Weights of a small mixture-of-experts language model, trained from scratch on English Wikipedia.
Experts: 32 SwiGLU neurons an expert, 8 picks a token, a sigmoid router, a shared expert of 64 neurons.
Below are experts of layer 3 (counted from 0) of a mixture-of-experts language model. Rows are named router (the router's row for the expert), gate (a neuron's input weights, with its number), up (a neuron's input weights, with its number) and show model dimensions 0-159. Each number is 200 + 20 x the weight over its row's rms, rounded and kept within 0 to 999.
Before each expert's rows: a language model's description of what the expert responds to. This comes from a sample of Wikipedia text that the model never trained on.

# expert 6
Description: Coordinating conjunctions. Conjunctions and list links such as and, or, but, &, than, while, plus list commas and the piece ub in stub, subject.
router,212,219,168,174,201,195,194,212,204,225,206,230,216,241,184,202,201,184,214,204,210,197,199,198,211,208,206,209,179,162,184,204,205,238,193,222,216,202,203,171,250,201,215,185,207,212,164,158,210,204,182,192,256,200,212,218,161,239,194,217,184,171,211,191,213,201,202,211,215,182,209,177,183,202,199,203,179,187,242,169,188,196,190,172,186,171,223,212,222,213,241,188,206,172,224,169,183,213,221,193,177,176,219,178,226,234,162,212,186,219,186,200,205,196,207,185,179,194,226,171,179,213,184,168,196,209,192,194,193,230,199,181,218,205,183,212,164,237,220,183,208,178,216,215,201,206,203,195,244,192,169,202,208,207,198,221,240,200,222,216
gate0,183,217,196,186,227,175,196,217,221,202,198,202,192,172,246,191,209,252,204,223,176,190,183,212,188,194,216,213,181,198,193,201,219,221,201,198,218,212,210,218,197,213,208,194,203,180,199,208,205,190,181,201,204,244,207,242,189,196,219,203,185,210,196,186,195,204,204,209,201,186,200,211,180,194,236,189,209,223,239,192,191,190,250,165,187,233,251,237,168,186,210,211,234,180,206,199,203,199,195,207,194,150,166,137,212,241,226,188,201,187,174,225,190,229,209,194,178,206,212,181,185,226,208,170,183,194,223,196,204,224,164,173,185,192,190,216,203,197,214,193,227,192,232,201,219,198,159,188,209,191,156,198,186,171,207,207,222,207,208,194
up0,204,221,171,185,198,182,166,186,225,219,187,181,219,244,153,198,204,246,225,180,219,176,185,177,196,179,218,228,209,208,218,203,189,227,228,200,183,206,199,204,192,194,192,222,190,221,191,215,202,205,193,220,204,210,204,184,199,185,209,195,195,210,179,202,211,208,216,217,200,240,202,206,198,201,224,164,190,223,222,176,196,188,254,165,195,157,188,177,233,231,236,222,228,200,221,199,223,203,181,185,173,177,197,220,172,200,177,221,226,209,217,206,194,188,174,212,207,214,194,246,190,179,200,170,215,197,200,185,210,191,182,180,194,181,196,213,195,201,192,245,174,210,222,211,171,251,232,167,186,191,195,199,183,188,202,213,209,232,215,235
gate1,200,210,185,199,200,207,204,218,223,206,208,161,179,196,215,229,227,226,237,200,189,219,186,215,223,224,214,253,168,229,187,205,232,241,174,190,202,213,204,200,163,190,197,175,161,244,238,168,215,173,183,222,203,201,185,213,194,198,212,230,241,197,187,200,199,223,165,176,215,195,169,193,166,216,199,183,218,195,199,217,197,182,196,202,216,210,206,213,186,181,221,204,221,195,232,201,227,188,209,183,166,169,191,218,222,205,205,198,206,202,188,192,202,214,233,210,208,207,205,235,183,230,179,194,230,179,194,213,138,209,186,182,184,176,205,200,229,224,201,227,208,202,207,231,189,191,162,207,190,186,169,188,190,205,193,197,174,187,198,181
up1,197,202,182,228,194,207,185,190,205,197,233,201,188,182,208,191,201,206,181,160,183,169,255,208,181,214,218,195,224,188,202,206,211,179,204,220,212,196,193,172,215,179,170,237,198,189,210,206,184,201,200,209,184,188,184,187,204,222,186,161,195,194,196,209,193,204,221,193,169,201,197,166,226,166,203,243,200,154,186,195,202,206,193,205,266,202,193,245,198,198,203,183,196,244,197,215,219,197,195,204,198,194,186,195,216,216,205,192,169,211,232,202,190,156,170,190,160,164,203,215,202,163,238,223,212,215,229,212,231,227,212,236,196,184,203,209,212,206,176,195,236,232,189,205,210,196,183,200,185,172,189,191,197,211,199,180,185,191,222,251
gate2,189,192,170,201,203,227,214,213,185,225,208,189,211,200,176,204,195,192,197,202,189,203,232,190,212,183,206,233,199,175,205,208,173,171,209,204,193,244,210,215,231,236,205,183,227,222,184,166,219,229,196,230,254,179,204,201,233,201,179,197,187,218,212,185,192,206,230,216,215,212,225,228,205,206,175,224,204,186,194,212,229,221,178,212,196,160,236,188,181,188,222,228,169,180,229,176,186,197,259,215,224,213,189,158,215,198,199,223,203,222,200,196,192,162,184,181,188,198,190,194,186,179,170,189,145,205,196,186,190,193,207,207,248,198,191,192,171,198,205,248,200,217,226,197,213,215,231,214,220,202,203,186,193,194,185,203,190,176,190,201
up2,184,220,229,259,205,184,198,187,198,208,181,219,191,200,212,193,191,205,201,199,169,229,221,177,207,199,151,193,181,247,210,199,201,237,186,225,204,171,193,226,170,191,203,203,205,168,191,189,168,201,211,208,186,234,198,164,208,210,181,222,186,196,175,190,198,205,202,200,206,225,208,225,238,175,236,189,187,190,173,186,210,218,214,206,172,196,208,192,208,168,162,177,191,188,159,202,248,212,223,204,221,240,205,214,212,210,181,201,198,209,197,186,210,223,252,175,196,176,207,231,193,182,196,218,229,167,220,180,196,186,162,193,217,224,215,169,219,174,202,200,203,181,188,207,195,202,210,219,168,204,210,232,169,202,181,189,204,196,189,200
gate3,204,207,161,209,203,230,158,193,241,209,177,214,203,253,175,197,206,186,199,199,193,213,209,172,236,225,232,224,218,187,192,196,218,209,209,209,194,191,207,216,202,218,200,244,188,178,149,196,203,207,190,188,190,198,189,165,171,210,224,198,184,225,191,191,219,189,212,198,179,202,216,187,222,199,222,241,164,197,202,181,189,169,218,164,193,182,215,213,175,184,207,172,203,188,195,219,223,224,205,186,211,208,165,160,212,184,188,186,225,192,160,198,187,186,199,205,216,192,234,185,175,195,200,242,241,214,209,173,194,192,176,253,187,220,194,210,211,219,177,193,212,239,239,202,205,231,182,177,185,218,199,199,203,212,179,204,200,200,207,202
up3,180,212,209,188,183,195,221,176,172,188,223,219,192,174,224,156,205,227,210,213,173,197,183,211,224,202,193,180,181,190,222,189,146,187,196,165,195,188,194,190,223,184,183,231,184,208,199,220,203,206,218,175,208,172,199,172,203,199,189,160,206,185,209,189,173,198,196,208,207,170,215,193,174,198,177,200,185,213,194,204,191,193,210,208,179,250,200,240,189,185,221,202,183,196,179,210,194,182,207,218,191,198,191,190,190,236,256,200,205,172,216,209,176,208,159,203,129,234,188,210,221,182,195,204,173,204,202,200,217,195,221,185,175,238,215,214,180,200,193,215,207,168,199,186,211,209,201,248,163,176,180,197,184,188,245,198,185,213,216,209
gate4,260,232,206,158,186,168,210,198,215,186,217,202,201,193,192,195,204,213,237,217,232,190,167,227,202,196,215,221,257,192,219,228,195,192,210,202,229,206,212,180,182,215,206,182,170,230,212,223,205,243,195,183,192,170,201,210,211,225,185,191,199,173,205,204,173,202,202,201,202,195,208,162,176,206,213,202,185,184,210,170,207,191,195,179,208,189,191,201,211,205,249,174,217,206,221,174,196,208,190,218,142,211,204,245,220,240,184,176,182,204,203,203,140,224,166,215,189,234,186,210,192,174,214,194,214,194,215,182,208,194,235,208,205,200,186,193,187,211,188,201,201,190,192,204,195,181,165,237,213,208,222,205,197,202,184,200,216,179,213,210
up4,201,233,211,201,220,180,196,205,226,205,206,211,236,146,201,217,185,194,200,199,207,216,193,201,204,221,196,193,180,214,191,179,189,227,198,193,234,213,222,199,200,182,198,212,178,212,219,216,208,190,151,175,189,212,209,213,181,213,197,191,185,169,168,193,193,192,187,204,187,184,197,172,197,175,152,210,179,197,208,192,185,188,175,182,216,174,177,216,194,205,210,183,243,159,197,215,179,231,178,242,212,168,209,178,201,198,191,234,186,210,208,212,195,222,173,167,150,181,162,214,182,185,197,173,194,199,188,170,191,206,186,195,180,206,192,218,185,234,228,193,188,181,244,192,204,173,141,229,208,216,251,184,207,190,193,206,219,197,207,206
gate5,163,211,209,182,224,196,229,205,154,197,210,226,225,170,227,166,203,246,179,193,158,205,190,212,216,211,203,216,195,203,204,178,193,231,197,180,215,192,212,199,212,208,201,239,199,211,194,177,201,231,171,205,229,206,199,208,218,209,203,196,213,185,198,198,203,214,208,187,249,199,190,202,221,183,195,209,210,212,209,189,199,213,234,234,203,206,229,236,194,237,223,206,207,199,221,208,181,196,224,219,211,209,144,142,217,199,217,226,162,188,220,220,206,209,180,190,148,229,232,227,209,193,176,183,202,194,191,200,187,201,213,214,185,217,171,219,196,202,202,218,203,174,179,192,200,193,165,224,184,207,213,209,179,162,209,216,186,200,174,166
up5,198,203,218,199,143,190,220,198,204,205,195,172,175,177,180,244,204,170,233,207,237,216,180,194,181,201,167,201,201,169,188,201,202,200,189,221,218,178,205,204,207,187,193,155,177,208,196,204,199,163,196,191,191,189,202,198,190,213,203,227,204,211,186,210,165,201,176,192,218,192,194,181,176,194,164,203,186,166,213,209,178,187,177,165,224,180,174,192,232,190,200,199,214,192,202,181,193,209,154,191,165,173,236,235,183,198,152,200,218,210,167,199,234,222,172,216,236,188,178,151,183,210,202,204,193,182,188,208,210,199,168,171,204,179,188,187,205,210,197,166,198,215,238,204,207,212,195,199,196,192,145,193,223,217,189,202,210,189,194,190

# expert 30
Description: Bare space tokens. Standalone space tokens before numbers or words, especially in election tables, route numbers and lists, e.g. Senate 13th, Interstate 49.
router,189,234,180,207,205,220,194,196,237,209,210,190,192,216,226,179,251,202,221,225,182,189,208,192,204,180,199,237,182,201,183,184,197,200,161,191,211,207,199,184,180,186,211,214,186,211,162,207,166,207,197,223,219,192,114,172,169,174,200,210,198,188,214,215,200,226,186,194,205,199,214,193,203,208,216,228,187,167,224,200,194,180,221,166,243,193,208,204,201,217,199,202,200,208,185,205,201,164,232,175,187,207,193,162,188,229,200,168,176,205,192,193,186,199,183,227,171,160,206,202,180,220,214,197,208,188,201,171,218,210,187,168,211,188,191,238,206,245,180,204,171,216,226,169,212,208,206,202,194,189,199,189,186,203,230,197,245,191,207,214
gate0,210,198,234,201,200,203,205,181,182,173,227,234,195,188,219,208,183,202,213,209,198,195,195,182,207,208,136,190,209,211,231,195,207,187,202,240,200,227,204,204,199,228,206,217,205,213,224,185,189,230,190,199,199,171,175,188,228,208,173,231,206,173,190,196,173,209,160,168,157,192,183,198,186,183,163,222,175,210,194,230,208,168,180,228,213,170,189,209,176,195,201,187,197,184,225,198,173,192,193,219,213,186,191,200,230,177,203,204,205,196,198,198,194,231,236,188,191,208,198,195,239,187,183,194,212,183,147,197,178,217,214,191,158,216,210,194,166,193,215,222,173,185,200,198,196,201,189,217,172,246,215,262,211,224,198,214,186,223,184,209
up0,202,236,190,183,194,210,209,188,186,192,207,228,211,222,187,184,183,216,215,196,221,214,204,220,191,175,227,246,128,204,150,201,200,226,208,207,204,213,205,187,205,207,192,227,196,216,195,185,207,236,203,212,208,165,182,192,219,216,190,179,208,212,197,233,198,204,201,196,182,223,223,220,218,186,189,229,158,191,202,199,204,181,169,215,197,160,208,201,197,244,217,200,195,185,200,190,185,182,223,176,241,177,201,203,227,204,222,206,165,220,197,181,205,181,190,230,177,205,173,193,206,210,200,186,227,162,189,220,195,169,215,205,183,188,154,200,165,213,209,193,199,218,189,201,190,189,222,248,190,167,215,220,236,194,203,217,208,178,206,159
gate1,197,216,189,196,221,176,213,193,209,228,209,178,215,190,213,216,197,231,237,197,180,217,204,197,174,185,221,207,168,224,219,204,216,276,207,168,201,228,205,209,204,184,214,212,203,207,193,201,197,211,200,167,194,193,130,189,183,177,218,206,206,201,180,215,214,206,194,218,203,187,197,183,180,201,185,252,200,198,253,200,197,187,209,186,196,224,197,235,195,230,210,220,192,194,204,198,163,237,184,147,201,209,194,193,175,201,225,229,194,212,214,218,194,191,186,214,201,196,185,189,172,197,206,211,235,177,198,183,205,168,187,167,153,189,189,197,185,226,215,222,187,167,179,196,195,244,199,209,205,222,180,211,201,210,189,198,193,174,176,172
up1,208,200,215,202,155,184,195,210,200,210,185,208,194,205,192,181,191,162,157,192,199,200,198,187,213,214,195,184,235,185,182,208,186,158,182,171,211,137,213,196,204,194,166,202,199,208,197,200,205,163,205,210,175,204,277,196,192,202,194,189,199,194,213,181,177,222,213,192,208,213,205,203,202,201,211,169,209,198,144,222,191,207,189,211,196,194,180,176,232,206,183,179,227,216,187,209,246,196,199,237,189,197,207,220,182,207,193,187,222,179,177,196,216,174,188,250,221,203,214,191,211,191,206,218,200,214,202,236,212,194,238,241,226,193,210,176,229,192,190,168,220,231,224,204,198,187,188,160,213,163,177,194,205,207,203,191,205,174,207,205
gate2,209,210,218,196,205,206,193,166,217,220,168,204,208,216,206,239,217,184,195,188,198,202,211,162,195,180,218,200,229,204,181,220,239,171,140,158,227,195,209,218,201,253,208,214,178,184,189,204,203,173,191,192,185,231,213,225,185,138,210,207,202,160,198,214,227,215,220,234,207,222,215,202,214,203,223,197,200,211,232,194,177,194,229,207,202,190,186,173,207,183,164,175,206,197,195,200,227,208,214,191,166,197,201,197,188,206,185,190,205,191,185,175,206,210,186,212,228,192,190,203,178,226,200,237,228,220,210,215,205,170,212,233,190,205,204,227,227,200,195,199,152,203,214,202,219,182,203,204,190,222,157,180,209,236,200,219,199,172,207,175
up2,207,194,187,207,204,194,213,211,199,205,204,209,200,182,191,162,179,191,207,211,177,210,185,227,183,185,165,163,190,201,226,190,219,189,212,210,191,196,193,186,202,152,200,173,230,240,213,205,197,227,208,201,220,218,195,209,156,201,208,226,206,245,221,187,179,229,184,179,188,183,171,204,180,206,200,180,189,191,201,199,238,190,218,168,210,201,219,181,224,224,227,212,250,197,186,209,192,204,166,232,216,196,212,174,197,205,223,189,212,214,222,209,204,212,214,216,175,210,200,192,207,218,200,172,178,215,209,162,203,230,201,162,231,193,192,173,193,185,207,222,247,158,241,201,187,220,194,152,241,188,200,213,194,161,201,204,226,226,217,185
gate3,201,226,213,204,214,244,206,175,210,214,225,197,198,216,211,231,179,228,220,192,246,202,225,232,199,238,186,248,169,219,186,203,197,204,181,220,239,236,185,201,211,170,241,194,240,184,214,188,203,204,186,220,206,219,218,195,184,188,209,208,190,206,204,225,186,194,176,210,167,214,197,179,215,178,207,217,202,195,217,186,200,163,208,200,205,182,229,193,190,200,197,199,192,208,194,208,233,173,204,177,205,202,185,203,188,197,215,213,128,191,184,224,194,193,188,179,203,190,178,193,219,220,222,215,200,186,205,168,201,160,180,201,207,199,177,215,168,198,218,178,170,234,189,201,199,183,165,233,183,197,193,211,254,226,216,200,162,203,198,206
up3,201,227,224,210,194,218,184,194,164,196,223,210,203,200,210,179,207,216,220,201,249,195,195,208,191,209,200,232,142,196,210,205,217,227,204,210,223,211,199,176,205,196,224,236,230,171,211,197,195,236,200,226,216,189,174,166,217,198,171,198,200,200,208,213,181,188,211,192,205,205,163,188,225,176,175,226,215,181,203,176,203,192,205,212,212,171,191,177,217,197,230,193,134,210,209,229,221,178,238,178,234,199,196,194,216,187,211,234,159,198,222,203,209,228,221,176,201,189,209,218,222,189,202,226,190,197,213,196,172,205,214,215,197,192,204,188,158,182,210,155,184,212,195,193,171,210,189,201,181,200,241,246,223,183,212,200,176,222,206,213
gate4,198,213,189,212,228,198,188,166,211,187,214,178,189,187,215,184,204,195,182,214,149,198,192,228,212,188,183,218,206,177,225,187,168,181,209,197,178,206,185,191,184,175,168,208,182,206,168,216,189,227,209,204,210,197,149,187,200,181,204,207,184,222,201,209,214,190,211,196,170,161,195,192,184,201,200,201,177,167,198,146,228,202,197,191,212,171,237,217,202,250,211,208,198,198,196,221,186,233,193,163,235,229,198,173,226,219,235,197,216,182,200,207,197,211,224,198,206,194,205,196,200,195,189,183,220,206,227,185,194,180,172,186,206,183,194,222,159,196,195,223,210,156,210,190,190,231,198,158,187,234,250,221,202,201,206,204,225,244,180,206
up4,203,211,176,194,225,210,205,204,189,195,212,181,195,190,203,200,195,216,204,193,162,199,192,220,193,164,191,208,216,183,238,201,172,164,215,207,169,197,170,201,195,175,181,231,186,208,158,206,204,211,211,180,195,205,157,197,200,176,203,193,192,216,190,222,230,188,229,208,198,153,222,203,196,193,188,210,186,193,221,157,228,210,177,194,194,166,229,198,207,262,213,203,205,195,210,216,179,230,208,187,226,216,210,173,211,189,235,203,214,205,188,230,186,201,218,172,198,200,182,209,170,202,184,214,216,222,204,190,177,159,189,187,201,195,190,222,163,168,198,217,191,166,225,206,180,232,207,153,199,240,249,233,211,206,187,212,193,216,177,225
gate5,195,212,186,202,166,221,194,188,229,264,176,192,203,245,207,182,192,173,209,204,166,202,218,188,167,175,193,143,206,217,201,185,201,227,165,183,205,185,211,210,201,164,209,221,208,217,188,209,189,201,217,198,185,190,205,186,189,179,212,205,197,224,201,209,183,227,207,210,209,209,204,218,190,211,198,197,213,193,168,220,183,184,238,195,210,199,195,173,234,250,220,192,224,208,194,223,223,211,215,207,193,186,236,179,145,206,194,207,208,218,173,193,214,166,204,224,205,194,210,169,212,196,211,214,199,217,172,210,220,199,236,200,232,192,211,217,239,223,194,222,221,179,224,193,191,208,234,183,249,213,178,176,202,198,210,214,219,170,221,180
up5,188,201,208,208,214,171,205,215,172,132,210,205,184,153,193,208,206,206,177,210,232,199,163,202,233,233,207,245,201,188,199,206,202,179,226,218,188,190,208,179,194,227,187,206,193,173,178,190,203,205,192,218,204,211,167,184,222,209,182,184,195,183,202,193,197,181,200,197,222,175,164,187,216,195,169,211,176,205,202,172,199,229,162,201,194,179,206,239,186,159,193,195,185,186,194,191,169,197,180,187,222,212,175,214,249,194,233,196,186,174,224,187,203,234,207,210,196,198,186,227,223,181,184,186,226,181,206,201,182,201,185,210,182,197,198,182,143,182,200,181,186,212,186,200,203,221,179,205,148,177,217,234,186,189,199,196,187,215,173,226

# expert 35
Description: LaTeX and rare symbols. Pieces of LaTeX formulas, units, Japanese or Chinese byte fragments and stray capitals, as in \right, $$, mmHg, _{, X.
router,208,205,202,156,230,206,187,171,225,216,217,199,191,202,200,193,287,233,238,189,195,182,195,178,209,174,189,199,209,226,190,174,179,192,192,198,215,190,175,221,231,194,229,194,206,208,185,175,218,215,176,214,190,193,180,220,223,201,172,211,196,165,206,213,199,226,196,201,238,190,224,217,200,197,212,192,208,194,207,208,236,173,219,194,207,209,185,189,192,156,207,193,196,187,199,182,217,162,251,184,211,184,223,172,206,219,181,196,195,193,198,159,191,197,206,190,163,202,204,196,216,191,176,180,157,192,215,172,169,221,207,191,199,222,221,194,185,229,185,212,208,180,202,230,187,195,220,205,224,200,180,174,178,171,185,188,219,206,214,158
gate0,240,209,184,175,223,194,205,209,190,169,174,215,193,208,248,211,211,172,202,178,170,158,211,207,221,224,195,197,186,204,202,225,186,236,187,189,190,219,191,174,209,192,210,215,224,212,201,198,219,212,207,192,221,210,194,194,154,202,219,215,233,198,220,219,175,226,213,201,213,218,202,217,206,212,196,207,185,189,199,189,165,180,251,231,182,191,214,194,208,205,213,215,192,185,202,191,203,171,182,208,150,215,168,215,262,232,187,180,183,245,228,217,174,221,213,220,186,202,226,171,202,200,194,181,222,236,187,175,201,235,205,197,164,179,205,214,205,183,206,201,213,192,232,211,205,220,196,205,184,182,152,208,181,205,181,221,216,189,208,211
up0,221,219,204,150,179,215,176,224,185,232,234,201,194,208,209,156,208,205,209,208,228,215,174,213,181,154,193,217,212,180,231,200,199,165,196,184,208,186,165,203,220,197,180,187,208,203,192,221,182,185,217,226,165,207,195,163,220,216,205,198,188,180,187,203,202,201,195,183,205,169,182,194,174,181,235,216,238,229,209,168,187,187,184,154,216,176,219,233,177,231,200,213,222,256,235,201,211,192,210,209,173,187,208,214,208,180,187,210,178,201,217,186,203,209,224,190,205,205,203,252,205,165,192,162,197,204,227,234,189,182,206,201,196,178,163,205,214,195,208,208,202,217,180,204,217,211,199,188,205,189,227,208,182,223,219,193,199,219,216,221
gate1,183,211,194,163,193,191,227,192,182,196,223,190,226,187,180,198,255,225,216,163,193,212,191,181,167,181,195,187,218,184,204,220,183,187,210,194,252,220,215,186,207,183,192,191,196,204,182,166,206,197,171,199,168,204,202,218,177,197,220,217,188,206,206,187,230,222,238,206,246,198,187,206,187,213,191,214,192,206,231,221,234,149,208,221,199,230,185,217,205,177,247,192,203,199,178,192,195,195,208,190,156,191,228,165,171,211,187,181,191,211,190,198,176,203,190,202,179,201,183,210,240,222,183,204,196,171,196,226,191,205,174,197,197,198,207,177,214,200,179,239,236,163,193,208,161,209,222,192,215,189,187,193,202,188,197,224,253,200,212,197
up1,180,215,199,182,201,196,207,186,199,193,222,185,212,191,170,194,250,247,230,154,196,220,189,190,184,198,220,184,201,187,188,214,178,189,183,185,229,206,224,204,221,186,194,181,184,198,211,170,211,189,191,181,144,204,227,203,183,191,210,212,204,196,178,195,216,211,235,207,266,210,201,202,188,212,175,192,188,208,207,236,248,170,183,206,199,236,174,207,206,173,240,205,184,197,177,184,198,198,196,194,160,195,233,172,174,203,195,192,184,175,194,192,183,199,203,185,184,195,183,224,228,221,187,191,197,177,203,226,209,215,187,194,203,200,218,184,214,214,182,219,247,173,186,218,176,204,238,196,218,173,182,173,201,199,193,186,256,189,208,192
gate2,199,188,183,164,215,195,196,230,232,195,208,179,215,217,194,189,187,204,203,206,167,157,198,209,211,217,174,163,205,170,207,193,188,192,232,223,229,207,215,196,199,220,195,211,196,180,178,203,179,176,239,209,193,188,215,180,203,215,169,233,200,221,230,217,204,167,196,208,210,197,236,239,158,211,212,214,174,191,182,186,195,196,211,186,200,218,234,234,174,179,222,222,199,200,199,195,190,202,203,206,192,159,193,201,182,206,217,174,228,190,182,181,146,197,181,199,169,193,200,143,208,173,238,162,201,197,197,189,212,211,155,221,220,209,186,247,185,206,186,221,204,224,202,218,194,236,217,193,203,208,205,175,211,202,205,215,204,222,219,229
up2,193,200,219,242,194,213,197,167,180,182,228,186,171,171,202,172,204,194,206,204,232,208,176,164,187,196,198,227,206,177,193,191,209,229,193,214,193,208,207,195,238,168,195,196,204,236,222,231,199,224,200,170,217,215,202,204,196,199,218,197,202,177,195,161,197,235,183,189,183,133,151,181,230,197,190,215,199,176,196,191,209,215,206,199,208,179,183,178,202,226,187,198,208,177,217,238,192,172,228,181,184,236,230,182,190,164,226,243,164,197,214,194,218,210,195,199,221,210,199,212,203,209,195,236,189,187,210,170,194,177,215,200,185,193,218,204,202,183,233,193,189,166,216,183,177,163,175,194,192,185,195,224,184,203,189,165,215,176,188,202
gate3,204,161,191,191,159,224,186,210,212,200,190,220,192,195,193,215,209,199,198,216,212,216,173,208,185,168,191,203,202,174,218,210,178,213,182,201,191,212,222,183,194,214,190,219,214,224,200,201,210,179,192,217,223,211,221,189,205,239,205,225,197,198,218,214,198,212,169,217,200,219,199,218,202,195,207,175,198,184,219,178,183,162,247,173,195,226,220,246,197,181,177,245,192,225,200,205,223,215,203,207,182,155,204,173,215,181,208,189,217,190,203,221,213,228,231,195,181,235,221,204,187,205,214,189,232,208,203,228,191,186,172,225,216,256,202,228,188,229,191,179,198,227,208,194,236,180,158,243,227,211,197,205,185,170,228,156,186,227,203,201
up3,180,194,208,189,180,221,215,198,212,187,206,213,189,214,190,156,170,171,218,184,205,235,190,204,198,265,181,242,202,196,180,211,239,191,181,197,169,189,205,223,202,212,213,211,193,200,187,180,193,212,219,215,197,143,200,189,214,194,164,219,202,192,185,205,194,184,190,187,169,174,173,187,188,183,240,181,250,219,190,189,182,217,201,198,191,178,201,213,172,208,195,187,186,176,192,218,201,189,180,178,201,209,195,221,194,143,191,193,201,181,227,174,214,191,214,200,228,241,197,227,187,208,225,197,211,214,180,195,221,203,216,203,172,238,158,201,228,172,209,158,202,227,171,220,183,208,201,190,171,206,226,211,217,214,195,221,215,217,197,197
gate4,200,223,193,190,215,231,186,187,196,177,173,209,215,197,186,165,230,219,193,178,191,221,212,191,204,204,183,260,209,205,149,181,212,199,215,212,201,194,208,241,169,181,199,203,215,195,196,204,230,209,179,149,196,212,212,187,216,225,207,215,203,169,142,215,187,199,193,182,177,188,212,201,168,187,198,200,221,234,215,173,202,211,228,210,179,191,214,192,209,206,211,244,233,183,185,197,207,191,228,175,196,165,178,191,213,166,181,223,176,189,216,219,221,187,185,193,179,211,207,161,217,212,190,188,242,218,231,238,203,204,203,229,189,193,205,197,211,178,191,220,210,235,200,213,235,220,194,187,177,193,218,182,153,197,183,201,209,196,190,214
up4,200,206,202,213,224,181,212,220,187,208,215,203,222,207,248,204,193,194,224,230,214,218,191,202,229,183,221,214,184,172,228,222,209,186,174,189,201,209,166,196,201,164,205,178,161,232,186,190,157,204,241,202,210,234,194,194,199,220,162,209,226,225,199,186,198,190,199,208,217,207,187,235,231,194,191,226,179,197,203,215,193,206,183,199,196,183,203,172,208,199,184,169,170,170,174,233,193,176,168,207,202,213,215,199,188,189,188,192,217,206,202,179,146,198,233,198,218,203,228,258,219,200,181,215,214,198,169,184,168,245,209,194,194,224,190,175,175,210,204,195,215,206,215,230,209,237,181,208,171,174,189,195,220,204,182,219,185,192,228,218
gate5,190,215,178,181,201,185,211,212,219,167,209,206,245,189,213,195,224,212,217,174,200,204,196,201,222,219,217,196,230,224,190,203,181,198,199,166,176,201,231,205,209,196,225,228,208,195,186,187,199,193,188,203,212,228,219,213,214,240,195,190,188,194,217,193,223,222,203,198,198,230,211,229,223,202,210,216,198,180,190,189,196,146,206,219,174,206,205,207,186,195,245,213,210,203,188,169,189,167,248,192,187,187,174,163,209,222,182,166,214,185,193,178,184,192,193,198,161,193,205,206,168,184,166,211,210,187,207,236,170,198,179,184,215,179,175,167,191,220,209,222,232,175,182,203,168,179,192,221,200,221,200,187,206,167,227,159,168,201,246,163
up5,181,196,202,200,187,199,192,201,177,226,186,185,201,220,193,215,167,192,187,256,203,206,203,235,184,196,199,214,178,185,181,205,205,218,216,197,233,184,195,177,192,209,212,187,203,218,219,225,158,242,194,200,214,204,214,206,170,219,192,222,205,194,225,187,236,185,215,220,186,203,166,166,213,206,222,165,200,215,202,189,245,221,195,198,206,138,161,193,220,204,206,192,206,176,212,153,199,195,201,206,199,213,192,235,220,206,211,193,168,198,195,215,253,227,217,199,174,210,187,194,223,243,204,215,219,194,188,182,212,175,203,210,211,200,181,243,214,191,177,173,185,200,203,169,224,187,225,222,196,146,194,195,209,200,190,216,232,184,181,206